{"n_layer": 13, "router_score": "sigmoid", "normalize_top_k": false, "lr": 0.00267}
Below are experts of layer 6 (counted from 0) of a mixture-of-experts language model. Rows are named router (the router's row for the expert), up (a neuron's input weights, with its number), down (a neuron's output weights, with its number) and show model dimensions 0-95. Each number is 128 + 24 x the weight over its row's rms, rounded and kept within 0 to 255. Numbers have three digits each.
After each expert's rows: "gets" lists some tokens that make up at least twice as much of what it gets as of all text; "comes after" lists some tokens at least twice as common just before its tokens as in all text. This comes from a sample of Wikipedia text that the model never trained on. Tokens count by the router's weight.

# expert 3
router:069126110164112126108088132146131127110103137143092088120121110143171123102085117134123131153135154137129099120118128099124176113083157127122139145116142115116099111141087127123127123091153151116109123132094099150151124121161138167090164111132139123126099101118123128089127154113175066120
up0:148115121143108175120122167130156086144137138110117123154141118109151121125116192131132129149120143138158081113120131166125108118122111117129098113115111101138089131139134122121166109122108154137079134181138128088139161083127115104072118143126090129133174216140095159144112102124110152165
down0:154130151090131144139156071077119122136155143131122090125135122095118107110116104168123102145093118126134066144164090095117140100152136131150106149158116121101126123130139154153149105137182151148129145203112164150134131119144105148121123113113127126130153133113119171194124147123116125070
up1:135142169163162139120143160165113099108093135116151107106135118171156121156126144121142131153147160148131135152154129137169135137137172111129014127122103149100076156144107146135166112105131101141111144114122139099115123110143147147090125150127090121147098100135131173138120103117122136136
down1:122117116114148133120149116078146127099128134131120143164106093142158137106146113115174098107132129075111161108140121119137144168150122133177156154133089134200147114118108167142146095130132119138146138114113113120143113137071141142110125098081137176112070130082141139150173123172122111162
gets: "e", "ro", " dis", "ne", "al", "fe"
comes after: " ", " a", " c", " A", " re", " S"

# expert 25
router:179134116127111120074145142108110096110128143187098161159149126128126149134111086138114104117156132156132096142141085165090095139091175110139100200129101114114158135146142141159159066126107134132126103139104096104082119137138135110111093136108166140161112155185112172132079118116157115140
up0:141105124169124166137114122127153117135121142071131132109087099142101124156120120147141132146128140121146126145140151164108127115091112121059136106143082142095122124109138122110088128118139121108124150119140103119124128098120141093128141103158136122137103115166164157148145103118150127169
down0:141154161143128093105134137116136140144111114135131131085067149123123159151095115120141097147127119177150136139112101145116132128128134117117099148136120184057107131067092133099146158145112131103132141077087132137090162142101154131142116164132168152144110138114164121133128113150100138151
up1:101121119114089126105175109099119148117173103131098124112112100143169127140170163130117095122120120157112142164100132107126131152143106104126119121082140165130130115115132138136111108139102109101167124126116148158105123155156130133153167096143145102139108106123132164120140127128123138145
down1:108136071086146118075113167113124098137151132113136132112147126105162142113145101160140108135136104108197120120070099095141165158175159135117116120127137119128113121124125134113095180159181129135125112107122174107112068142147166115120163085115132097131127128113119117142152097081156119111
gets: " O", "ha", " Ho", "ra", "hi", "ri"
comes after: " W", "w", " F", " f", " w", " New"

# expert 9
router:107162068115125099110170100105139143147150128128114109109127135159143095158077063134076126138146105161127178111106123148107107171125149125131151137138132084137085102147112107103097139093128147136114126109127080150107162115164105137107116147173164135174156108139117119108120158137144108120
up0:151109123172161142101125147145135108135133149194177121140104149117107118152139160123123114122149067100144104134127117118187121151166158134101092117157120178120144170081114123160155166119097115132147121110127109118103148165099088132099118078109149108130137111098156119112146131121139127103
down0:179173125136144162132139137137137182155135079146116106154135172166137144124093133150108138139170153114170145135066145141101129116142148106102114123114144143128145119133104085130129134130130128138158152120151102157111122106090137151074133127128163156060152168125137166109153098138159133142
up1:105157102146136147128106145168108152119142129158121112134112130110092142144172151154105128088134143120163145157098158188101133068100187126154136160181102109107136108091175128110137137144078132117067142118146118097118113136151114125120149173128134162124124122099124168103163156121123102183
down1:128124135103116137117130142176137186159077167121158168173103106124152162137130111119161105153122116130083109134173145143086131144142110126137093133124135150146145115143124149128131115098136099098123137102119105127154154113124162137124126147128100106140142079109130177188130143120088159124
gets: " 18", " 1", " 6", " 10", " 3", " 2"
comes after: " |", " ", ":", " 19", " (19", " ("

# expert 24
router:099112145121115110118153125108175118122120144177139146101135095098152140156114093163124123152125132178165150122107107151107139107081140087122114169119131132122122123150095131071159128115150147139126140144115117077087127118124092110153167114162111172162111168118143124145092113152149122132
up0:123130130110118103146159149164159124148090124124139108152110141150152167143122122148122159115147097153120130136097155156123137170117114118141129166115131099155108098145170137154163102129115140086102095146099112145113152094119138124126099131154155129180167130166097120139163126085121111120
down0:109159174106129114123122127105089184153144122162111151136149087109117109128100073115097148088095125114120110117102153127115136123149151180155110139167141144092125139108139135109086114126174166147142126123141128150140133117171092121115125153124167103078097173181149140081143133134102108163
up1:134096154166086113126145152124146087143126165123133154113154132147151148100135104131111144155122141133118129087170122088106124125089134140149110188118148129145097149100086091136128152130138106118124130151088151141125090140156078106141093063133144130155093089107156139142099108157147124124
down1:150121151128115127157173152136162162119091114123098144084104170123136108145147164119120145135155125115140149155111127120140107117151113107137182113155079123140118134136155126105135111134099136153135092161150150148144110077093146080157122098081141126168141119110137114140149114133135112127
gets: " K", " H", " S", " G", " B", " E"
comes after: " |", ",", "-", ":", "|", " ("

# expert 11
router:121141122150081109119092112098085106149113124140119091126128092155105108122110116141146130119128094114115112136144139147104126095120123117124122151105178105086155130184130104135148122119160125110122122170120115126110129091137082155176119134128119147127113117160155120121117122140152129117
up0:136152131137129110104113145110144079095104119131127136100113114145104151166095174131107187143144140106078067112127095128123127112145120093166117149104151124115134146093156140120152141120145140112110174133174071125118136128090121115142141115116134121131168148129149117112121130145112139102
down0:139132130141112123108124110083155168135105091090114120118117136088191119142193097078090101137082121108146114117098103169105130152122106141136153104123127136146123158145104156130120139117090128146118126150109155159168162125111146117160116116121148097121123115127112156094177106097102104126
up1:142123157148112093141131124117096161146146113134137165123126073135137153147179083158127143137100141148168129107119107185046108110140113113109120153115098083145139181137081137146126152147115099100158153116112111120119120119122084140148142113089141130144121100126160142108127138146118122117
down1:126095117179112122094116128143120134129115167088164131124116095143101126133157097142138176129171137116128111105145091134113107133098165157137112167132128143147161104098120085095126110135170085120142148118059148139106128160116143115096159123134142103122104130113108183165144114118157137132
gets: "=", "-", ":", "==", "M", "S"
comes after: "\n", " O", "O", "==", " U", "Personal"

# expert 19
router:121121117128109153130137092086100129115119188133084157099136104104146132174138127117154130112137106171100149119101085113074116137128113130152089160111134130110100111127135116142103098119112104147127161087142107106129114103182129134123111132132091122151157129119105120058090109152124116083
up0:103099111096127135119118124125120108111130140119096136158189120116135126153121134114107120105138138155133114135130089151140089140160098134133138133136109142136134100142132153192138145095153180072132170144130146090156133124139092152105122183126137138161192112132120139090131121133101142087
down0:154124148152185138135143109169093129114092177147078124091150137145091098150130101140116129146152114163085127146174121109087133113111156122134110119150149143123096162089101130113167096123125116115138143095094128116075154160158138134115159113152094083143119144179083130105131107136099122136
up1:108152152164129143124155114127151127181093092145177109077104126133174106130135135139108128135142151118142125168121159092140112110103152111158146077091170101136132123091129128112165114108136094110112109135102091166143117144125102132133172122090085143089112073114136152116144087115149128105
down1:111132152176096123140134151143148137108118096158131163079145112122141154087098116125138146127126151087124149121111108137140160160138158125124104162082169099142139142098148135119123123113146121096169160123105089148131102145158124113178122120089172139098112148119116113104120099142120114064
gets: " to", " with", " by", " that", " from", " for"
comes after: "ed", ",", "s", "ing", "ated", "ted"

# expert 13
router:162126124130104124102136126106157139154116168173156089117153128139123124140121103141164104111148097169161129147100148158162140118103148129137144130117141109092161082144119124127103107141118108149143118136148088087097115112127101111152146127141171113121109158158109102116128204179192154102
up0:136148140166153155136153118110094100134113112124078139129125147139142161119119104122103138120147113135186140143109149099144126132102182160067118086109155126148135099176130121118146124117120125129128128183144096118173127133143161117113130167152126144126137142132084144125141162088183073147
down0:084137114101097148144107122180125074117100127170200126129133145132126102122166141124101094151111115154108146107116134176094124150153127120129095121134137119145134122088104142134152130102155115164142150130123164094133125179136168179118131144114145116096142126128151090117124164160172081078
up1:143147123088112156135116092103107180153117135137140120101155068110129129111134136099085157143157124120163167115075132164159141124078101125151143091091158115121103141128095164140147151146126115134144111134110145089157132141134136102149095118091132135098126134141133144142095137143133138099
down1:105127075097108160124152124156113127155106092102119161173165151134122068108129147113179125126134142116143174104168159123092166147179093126117128151119092167081131111154163159157125086140146138133103163134145092125113119154113153154116114151120092128148121135116122146165114150131113128137
gets: "la", "k", "ga", "ca", "ar", "wa"
comes after: "ro", "o", "e", " Bo", "ol", " Bro"

# expert 29
router:088150119123077125110097049130092093126172148140140163150152107137142119116061119123143106135152151152103110151177112179143129123124142092085118158105121116120095158122114117126126093112099154093154155154116106121095127145148101112161106097113143090151125138129123097125108128127171127134
up0:146122174143080122117200109124126125123140133149135158100095183101101134138129097135137160116138145152140122137126123166127113144115150136145114136085106147160084138149153129144120144114188103147108135109128084177124125124137094152144148127148107134149157134095120103132108136080121135115
down0:119147117175165109107140106181087091101115107129111148150130161139134170160128154109151147104177102121113127118147136097140130103097131141135111141107129110127142111136110143120089149140144136130153107123170071141113153119145125103129113161124139161140150118098131093105128099080155097110
up1:153115136156111134090170122107134127176129113114126120134118152106117105107121126139085158127110128109169122176147170145128131146133151119124111136076197169136116105152112126149134151086103129115100171139150131121086107193200127151127157115118160142137142128093124116164109113096125093107
down1:175156075107156103150159136148134170165113122108150075123127141083127116143130115114137097113161099140115156128125137128154093108112133151125096094142134073140117147155111126113109102197096156109118115126140120088122103124130134116139096149171132109156083117150151113170142178121136141145
gets: "ur", " pro", " In", "ten", "In", "fin"
comes after: " (", "-", " T", " at", " E", "."

# expert 23
router:068154146137139116130131127066123126152141131118151138127162106130157075131103135124137110132173102156114123119092111100133165163106092128103124091105183106125122156188116128111107140135083164107109130140093100146131111117116062129125168128139142112158128092127138114105137132156120122103
up0:123112115139122129118135085086138150137110139151148091167097115108154099186128129096125126172119143139139133097088114116140099141128097075133137124112120158131132108120183141126117101114125127136125113105122149145082108118135138118108142190072129117126120101136096125136074117131145128119
down0:151146151126115141137107104114122109095113129088108097144138087140121140104147126153157101078113134118117104103100138131112095109124161137136106149092184109101097108111134125158159154109070137124126147088141098072087123121110095124107087093108135159132101172121124151141137141099168115113
up1:117169125114120114138156131123086124122103131133137131112166113159122113171132111153187149180104140148109184120100139108167134148148125106062098142086143136138107144164117086120152138132118122105128099128136086135140110071117072117144132093096127146123144081184136146154132111126156147136
down1:139115082086101156152123153134117124163117168085098083163111146102109120112131093140109166109125152140102103170153138175143152154129100117146147136103088138172100130067160136119098142166163141123135119152132113124116121116161098122116117139170116142096098139122116071142171134104141126144
gets: " Li", "th", "li", "en", "ar", "im"
comes after: " Pa", " A", "u", " Gu", " Ba", "na"

# expert 14
router:100181132127091106126114085129177103150101182131086157127153130112119082128108111115118107131132145148167149139085148142135164133112132077146127141095168130130109143133104142127139077117143131107137135170122109123170148105113172144133136149155109162150109137122141082124080132141148108092
up0:112103111154120159129108107127114151102104170137168162166117158147143132131103122159153095125140126131175100155150114129175101156120079126105136130120115134097144123140125128129156135099100145140133120071132141152113137137124165146124159130109144124135139135136080114133073120130143163121
down0:113131078137130113120095091125140163120126142117183129167166152120110136153112097113161114108111159134111106123126103084129125131096143138109190087120124087137135171108145133114119137129156112129119124181138158111129099114102106170153088155081114110145122057115116108094073149109107121163
up1:097072122113133103090117109134105107073130189149101125138148143149107091125143082172149144117153119144151155123144083129132128105117111100162162109129089138085099106119110117151104145169156126127124103143099097102117165145102155128154137143123103118158114150148149089134127128136131120121
down1:179154095128100146160145120112102122115105114102135131109095151083121137135138174145150130111109111122168127127149129106140121115129122111154160077120124167108101089111173143137103098128160139136103144123148153147156125096134178122124118085175132121161152134163133120134143071131147151102
gets: "am", "ch", "ex", "y", " John", "ck"
comes after: " K", " V", " Ar", " R", " Le", " T"

# expert 0
router:119172148124112134092132066116114119119127134137150146090160123142166106128151131112108095128118183165124137153132155144130124163125137130110082154059145121104115114146113093087130097144116139156123108114127092138115110104121113140089150114138171130167113126106156153153119153139125128130
up0:097137115124159168136111151160156117161101113137129160117176122133149136126109123102137110117124104127144129098141172172142146141142107136139120114153165123122113096140084147136144164132098155166141152103146108089116158097144134136135140126157164102166147129067105107122117131119136109139
down0:124114136124119140132137143152127159149126162098137134158094139100138128086130141135123137134126114149075156156160139115107138088115109137123146138150164185089108127157122123146128121122187134117135140127100100158171113122113142133102122144136135091121096084145110128086133119091123150146
up1:079169118156123154141092113113114111155138102114142162112133142164149128139139137102066130088141112139149104126150098180089131138082135132121081143114139101125132139109137098103105116112125105150119137106097158090118110110112114124125155112142096140122174127122112112155124078129137109141
down1:155120102109134175117114138102172067102096079140162132106124113148118080144102136117168125117127116139102130108113120144134144076133139134154153158175114139141156119141122128120090108118148103151081116135105149135096135134087147127111166131108153132133148123092105133091161131125155122113
gets: " m", " not", " team", " first", "y", "ing"
comes after: " the", "ad", "d", " his", " a", "il"

# expert 5
router:147137137143081142134082067093106149102178163138122087107139100118145056125102125113152142150107112179134152123109110185104137135096143100124129127102125110153154141113146099142149106054122125116104103111088085159113108127098146084131139140114156145123145094081139132119117131084115100144
up0:180102096117150110145119171110134115140161149130085138102173149115121130131115098147110137129087142136097116116131141154095140156162157115176130125123147137156103139142131130150143142133116144096145165139123150159126138129136177151114156130149156094108136219139149188097069095102116183157
down0:124125129122139132130143130140100129106125132152104126144121088071147111128106119124123129160119091158114122111115137144173120116148149118096155126145158103141129100115129094164120109100141125222125143120083110149129125127117107063143089129153111121145118115136108125140117124137141122143
up1:111139133109108171162106148184159142140140129137111134116140108134088157116112104179162134112121141134101112100127126113145093089120087118137149117128131158162145112140113115121107114119159187145191107177108081139111116064136149130140173135114111076192098097136136144141123059108115113175
down1:151102115130118106147123145192147125097129100103138097149101119096128140096185157075159157140131125133128079159173147139149158160164122112112114136134098136167130120134133082106152148108144137136142178159133112103131124142118119131112127121158083161146126088071123134121137145131081107103
gets: "\n", ".", ").", "mmer", "\"", "==="
comes after: "\n", ".", "==", "===", " =", " =="

# expert 16
router:172153140127112127094099081108115156114136167163108125143155130118113105130117135134135132145148099154166141145104117162148143137121157126162138137125141066126148150122113120086112127135121137111173096111141143104123108087148094101129165146155116149128148119122114140124109108117157094110
up0:129133147097102088145157158118128138098096140103115061168095145190128128113117142143123156139179173156119121110135070170106118123141170114120116119105162105086114154137136106082145136144142141128135152125126122128132105101113105141101100160137137183104146105156102142082150154086154107140
down0:139128125114155150140123140118113133103112117159133142131114139126103102112101152099137158159129051077141119135147202131103163141111118129121103095133058120126137114148059134198153076151137155112149141163149149139128138114107109124131122139089105103135107120161109119108111116119143127124
up1:110135106152083202111137099185160097156136111134146111122149139124136100129087135111132153118139160103154111097110107103144122101152142194166102134096126120138151112112152177150133142159105125144139124136141123112135142149112111123117132131140121137112106102133142155096112137169109112158
down1:183128118133141106101103098085075146123119140095106117122132111146152148113130127147124088107138125093071139134176141108107109120126136133085101096154185154121101098133117140092132113127157109204131126134121139152091118100128165139122125136167102172100117105108111084112134119131075150101
gets: "ed", " the", "ated", " The", "ted", "The"
comes after: " of", " in", ".", "ed", "d", " on"

# expert 7
router:119171131157132108103117175084142144087115162182146129106146149120137122125117150114151121147107113107158135119113152147111171149090146127137108131142132122135109155146100089098162123132118143143087126137090141105133127104142167100165127116134116132153073135128115117129087119149125118140
up0:093146140146123114115149125094100118148139071134106112166133093099161120135107137145097131086106124129142155142097149094128120052137133154148122171165125169108152142112147142138112069116140169157150147165125126174113067148157126148167090072142110107156101137135117092119139138128087102138
down0:106108138146106111146132122110109133159154123141132122125172109083107129115106081154085105112141125159149095153145128161122142128125180131107131097104125145133120120162138115113160081107119147148145118157123141154130129138140087130157109169101099121126173099106074148121128129107117140120
up1:090118105112098112108121122123079156118126119109121152143158128124138162124138106105180090145074125110179149102113164117114152103154096134099114151163142123103154105101137131134113145108131129147127120136120168154140136133128118093131108181125133116134093075131110139118146126141121115152
down1:124118114152135104114117110117153093137108113122154178152185142168123149156163134145111141123102149189107129125131149154160145112123091133115148160129105115125134155157121149151125097136140124132099106129096127120131133122118142121165108139067090086160134082103143143125159098118121109159
gets: "S", "-", "°", ":", "′", " ("
comes after: "S", "C", "N", "\n", " U", "D"

# expert 1
router:137127092127139098080144107104139128173098124130086141131160117122120138131095115121116071154176106134152077098148120165164147158114159126133087137138143152156117140114133113136148124104167130100127103109115082141135149102139147140118187121103149118126093139141111139141133164123193099132
up0:109116100163152087088115089127126136143166157143085090161127136088091122133092152129096131125140124175144129141165183138125091097116118115105146145124102119148127128130115077099118160123157126128166116142086121150160117172169158111083098117158101172115181155110180151115124142127119145128
down0:117117124119118115121138095155121111140117105114129159147087160108101167098119142122144168117102117065114138150136133123092100130147113117111153135132098130116129155163119119089184108074134164145146176097106140169150117181120116110099107117119111068142092130101149161134118118081099124117
up1:165157102107129140102086119102072152144186114123138128130139073166163130108159129126141107167135150116159115165162088141176103157097154155099157175135162121143130133148171161108120145166135095117133123146109113091155113113153125143145142132133123134109141124149112150133116130152135093159
down1:139127113148129136122101145098141152125200104107115127164137133125123112116155103113158136080106140158103126159146154127157115162126150125109136175128079138117070115155143114099108134115130118127124147145113102115118091128125120128148124126108118066102105111146123171161114045138108115132
gets: " di", "ri", " Di", " de", "a", "b"
comes after: " de", " De", " ", " in", "de", "o"

# expert 20
router:142124121128084126115130116104151109119135147118101154074131086092131130140120108124117083128168119133094123088111125148102133149119144127152139177071119136099108131142116101092125123146115136155134167162161098122123131093138137081115139118143150168161075117108101176164118125142134117141
up0:174145133116124131102145139141151133090167137160153118102179142103115144150109063127101169165144137108111172145146177135118119127170088126124129154139141136124126131100102132123124157151109136147135132099115161084131084141160137132160097134167132122112138134120122135141128130133130111120
down0:144106145115132108152121147135153124121119123126114110109101109134147140094167170112129128117136124110142130134152174143133105082117157138096126129102149161093141153124115166114126150151120128104152160102134113128125141170121127116108073135135146127110155131083094097150116070111141118130
up1:114125126122120107107112099123104101128151136113130162111132134119111111123138121145160169153113122160102139147121115159117110161097118142144133127077113138125139132164134151091111151113122142125098138128160141169116105168136072124113076149158177128154145083111207139091093088117131163101
down1:146103124110112179115101146135142131150143150088103153115128104122111154162145134101113138098111076105105113119132140130140126155164105148124135109122101113121156114110124160130132162121111129100145131139127114126123141136134129140133182142172121168109092140120081128133137127096157153126
gets: ")", " |", ";", "\n", ");", "]"
comes after: ")", " ", "%", " —", "2", "4"

# expert 6
router:097146130130125082103130081125128124117169163129138147136128126130135117137117114164125123151116142151154135096142172082145098126150131121148114147110158125116105180105130101115110109137098143153098149141126106055120152139112131097167141157096151151152117165115130097156124143126143129119
up0:146182127137152131141112131133131132156123180161127111101122177122123153150152147133099120114149098139136109100144198135094089110125079102129144173161143164144126118165136127155082124105109114117129139151133106131141118113138152115123104116112173146082183144096129152110146137123152108117
down0:162140105114118094117125181106114080142171118117095168148113116133106111176125106143174139134084107089130145118104105100114093172105117128131117107134174095133151116190101138115130098101133095171105122122102120151117154095118103120099098138155126142151138142085149155100139158126125164134
up1:119161107180122134122108109119102151112098115121122099158138093125143104127075090161127173109130166097098145147102136107159110086098116123096137166125182162135116123130095129102119151147101122144105127150120129118136159145125106155133171104106103138134151143096122096155126106137163147148
down1:178100118107105175153085091119148129159119133106129130165121102150087106146108140125113164147093127108104164125117120177117156136120092122149129142126114122127108112100163110108115100114123144134153120160115113122129137142118090128171102113120151122119110127133113101103151117076131102130
gets: "|", " |", "---|---|---|---|", "|---|---|", " 0", "•"
comes after: "\n", " |", "|", ";", " 0", " 1"

# expert 15
router:111086144147109114130069137088114110152130151158101128145118118131126113125150113103137115080160115133168153097138144172116139132138157107186118154089174101130140118122115130114153110093077142107085094157094111115122141051111101096134121117081132109119127158133098102121107147131128100115
up0:141125113142139111178126123170130130147182138094155173109135131118119127155141151130119133147165132140108151150087154114104129152142142120120151158171144101133112091126100124097142121123072108123146141174119137103112098172117103083154157144094138128113114180130127079099109130127099151128
down0:105130107128132119143115095174126148059112111131138160123110115170116109144145133142106102145121091121067107122109159166120114134142111144103100105137110121117125115132190137151188089106162159117097101089114103138105137153134125119153120117147148138132146137088144133137160131137098160157
up1:154100114110120128163107101096130146128182126146117097110127123094124127143125136117107121115113121133170174121135152141122084145138138090175117083152126118126136118079122151084118128145165124154090115114104103112141136086113131115166129117099147137166131121088161125162126118119057149132
down1:157079148107138132192139143112183174139126116088096113161108098148174129134129147127127097122123093101132125169077129156156122112122111137131101106114140111128147171161155106114129157146130146131125135136149130139080121141141101152139185072133105124124091129124144144156153148126097129146
gets: " F", "C", "cent", " C", "F", " f"
comes after: " La", " the", " N", "-", " la", "″"

# expert 27
router:125165107125100101100141128094157128131102136156129102101128096099120102146103100143158127181158148129135124110143162127145146125136149130137141128092133102148134142154082091100085125129138090143133116105082112111079106082152159128129148136120171151164115141139103139101145164141144085095
up0:123130104190138140111118108131081144147132166090121118125119121073112085126123161097161107106144137141127173132129191164118130120086126090096132146074117124124140132181131146103138180153122147149115144140106125117070137114131124098155157107147162116149088109092115121173118115128131126123
down0:061105138119148095147154098162156097130115126115125098116124133116078105126139106109130120120124121135171136063087146128174117154108136131150088108152138149143104130103094148108166117118129104140150176107116142103126087121146151184092096108118112151139124124118164159161166129133124112136
up1:183121145111140169124125127123131143150126139141140134110111136170113216127107131128114135118105167160099154115146146069129146150148128099121135154095119108128061113124128150076119160158100124135143182156105093094114135150144155139128110106072127142111095137122131121159120128102093107149
down1:142122134121095165107084137140107172129156140134167117137116138082121098144099102132094138161096186126135106124131181126133148130108125118145140130134164138091139149117129123142167130117148167098107114183131109119136099087151144110145132109162145117126167140118122114143142136103098122132
gets: "o", "ro", "to", "no", "co", "ti"
comes after: "s", "z", "al", " Mar", "ar", "th"

# expert 8
router:126125125122122092111093124127164125108090138159147144125188111123109132130125091126110160155145162122100127094133113116081123150125139123152157153159139069133107146149078126127136125106109116140143164132138114122118104120127073104159149160119146100142116126153099124091135140141134106091
up0:135120110121126114108122168113134151157143174132112093144136166122130134152155123082119149144151123111117075139098091144100131123113104132142143150141124154119129125120126155144180100077186133103163153121139100159106093120104107146136140170103164106115105111120135112115148116122168118095
down0:118134135115129119120115112138168121149109121091098109110104107136160125124145073140142116169131158119107151115122154129124137130147129137105169105111114125145083160104111147154126094154082114152150137134139175127147112137093126162127134121114114120120101114152095147134130144170072127160
up1:094164141088114107119122124098117153098133146142129120149142165089110133110116157085096139149115107160110094142106124170126136135123097087134150094145162102114118137114120087131134130151168141176123125152128133160110145106115125152124078137120119135117117091138134138132122144148143135145
down1:120136134135174088094108134168149072115131126099157097148111152137167118073147142110118118163140164096172108133131143143099121139140147149101136085092128124148119122143134108146125132127121129142088131124116141108167110150116130160151109151101122119118169167139123119099113151111098128117
gets: "in", "and", "ight", "ate", "z", "de"
comes after: "g", "d", "k", "t", "b", " ch"

# expert 4
router:153168107109075116095135094111110140168135158141136089117132089104122102178093125126147117187121150180120089112150093107103114154146168168128130138071165135115112139141165144148141122135149110137138159095130104122144119102116101067110156154117153165149127137140141149129109070127159102132
up0:171112136139126081123117112138138141100124118177171156124113132099151124120110110142121116145159148175159117087122132077133104169117134148132134117111128134103142123116103113165190134159150135166104133111122104118138114129112121128182132146088141167138140181155154147117156151112138138132
down0:140094141138109110115146167109128151108196092121142117165113107111091134141106092119131079128163124114126127093120151176136123110138134092180151138134185142125118147093124136160092099149132142070107138149105095140106111109147150126120109172130148151088124114102117124097132129125119131103
up1:087164112172098141151133120133138137096177131094128095144148109096116121179137158132141127143120175154121130148132130137096183116120113126118104133070138140109116148146156111092129146109119110080148133136090120080146136117139111152158140103088121108102118119123134143132101131097106124073
down1:144124159090091131119094127149128107138136139158157159113128147147144122091133180089121143148130135126124124150107114133144156133092115123117107094117119121119158166119150169165160154070103130121115103111127082115183137145121158160095167135148162135111115142154165112096148126119146108114
gets: "el", "id", "ive", "se", "per", "end"
comes after: "ur", "f", " ex", "s", " do", "er"

# expert 12
router:113125131126096133124139105125132148089162111147146088134164078128163078182107137138173148145148121117130112120127110180121120130110147147161115112153108123142148131160151090125128111083136140159104171090129108108125087103107091157122136145136179126123141131078126137117078151157177130116
up0:127087132096161151124089135118127127100130140137117189115187098114159140121103115109142117117141129092132118117147135134112096096107147111134159128158110107125136105136127075129127154112126110124120133088130129139143118155180136153151143161128151122162153146107101118128100174095123160094
down0:141141095144131073145103143088146171124124104138093148114141156160124166118135110161123113107111130127138133102118134130157118097069141136102158166135076145136071143137137141122140123103108117116163126113193170142132159146122169117098190118101124107169122160150120118148141118127169134137
up1:119149128127135141118133114154135116124144090149154127101143112119106153167137153115113139165126120121129111111113136166161126157107139143151131116127137130161145129098168076122150106129136137150163131118124079109095167163122108121127115130093176139179140126130128143166143137098118156127
down1:145148186103176141121162140114065131141182145139150143149108109099106162146143147120117148107162130175122162100163127137093115125067186135100174119145145127080151108118114091143173160147126127123123157156125157125164100133154151114165139098129123125117093098120137123131124121170106124162
gets: "at", "it", "b", "i", "av", "ot"
comes after: "ri", "li", "e", "re", "le", "em"

# expert 31
router:129170096098105141125106105131155155148132175183093105141158107129121131130117117119159096133143135137121141137112098100108146121114158140171147127115132099128095079145134092143100092108148135118130078100117089153110126069120120111144158099146130180171121141133117142087117135108133103134
up0:123111138104108149108105142105117101067099181127162145144114117089136179119100112149160126134110158173128129120142122096134121122121128093127131151117137115131112149103142113122085127122155103072169156121116158151121140137160146151102079111077113127152161162166115091155161120107124124130
down0:130136121121126147169136138172111153136110144146135142114119138142101120116151136097148086104177102140143119157138118134126134171133137147117100164146136102114124113102163142146173141132180181135143157121144117103117150141077140098201136178109155120083130105109105082098150128142157156171
up1:133127107100110112124128087110128091131140106091132144108097124130107118111153107126122135118094113089085127089092176097145160123146152113110184140129111168113104097141160145115140123127153137112107186158105114128119183144186158120117136133144119087155116145140136069151141086140103125080
down1:111132132143122148077160149157141144152137095111160128083103088117171143091131099115110106154166110132133148139094127192190123135156108133125135144117106097162151133143118102142091119144115140144108115078152168165145188121087139127106108154132121149109140128120154100125112125150161146143
gets: ",", " and", " or", " &", " but", "),"
comes after: "s", ",", "\"", "es", "er", "ers"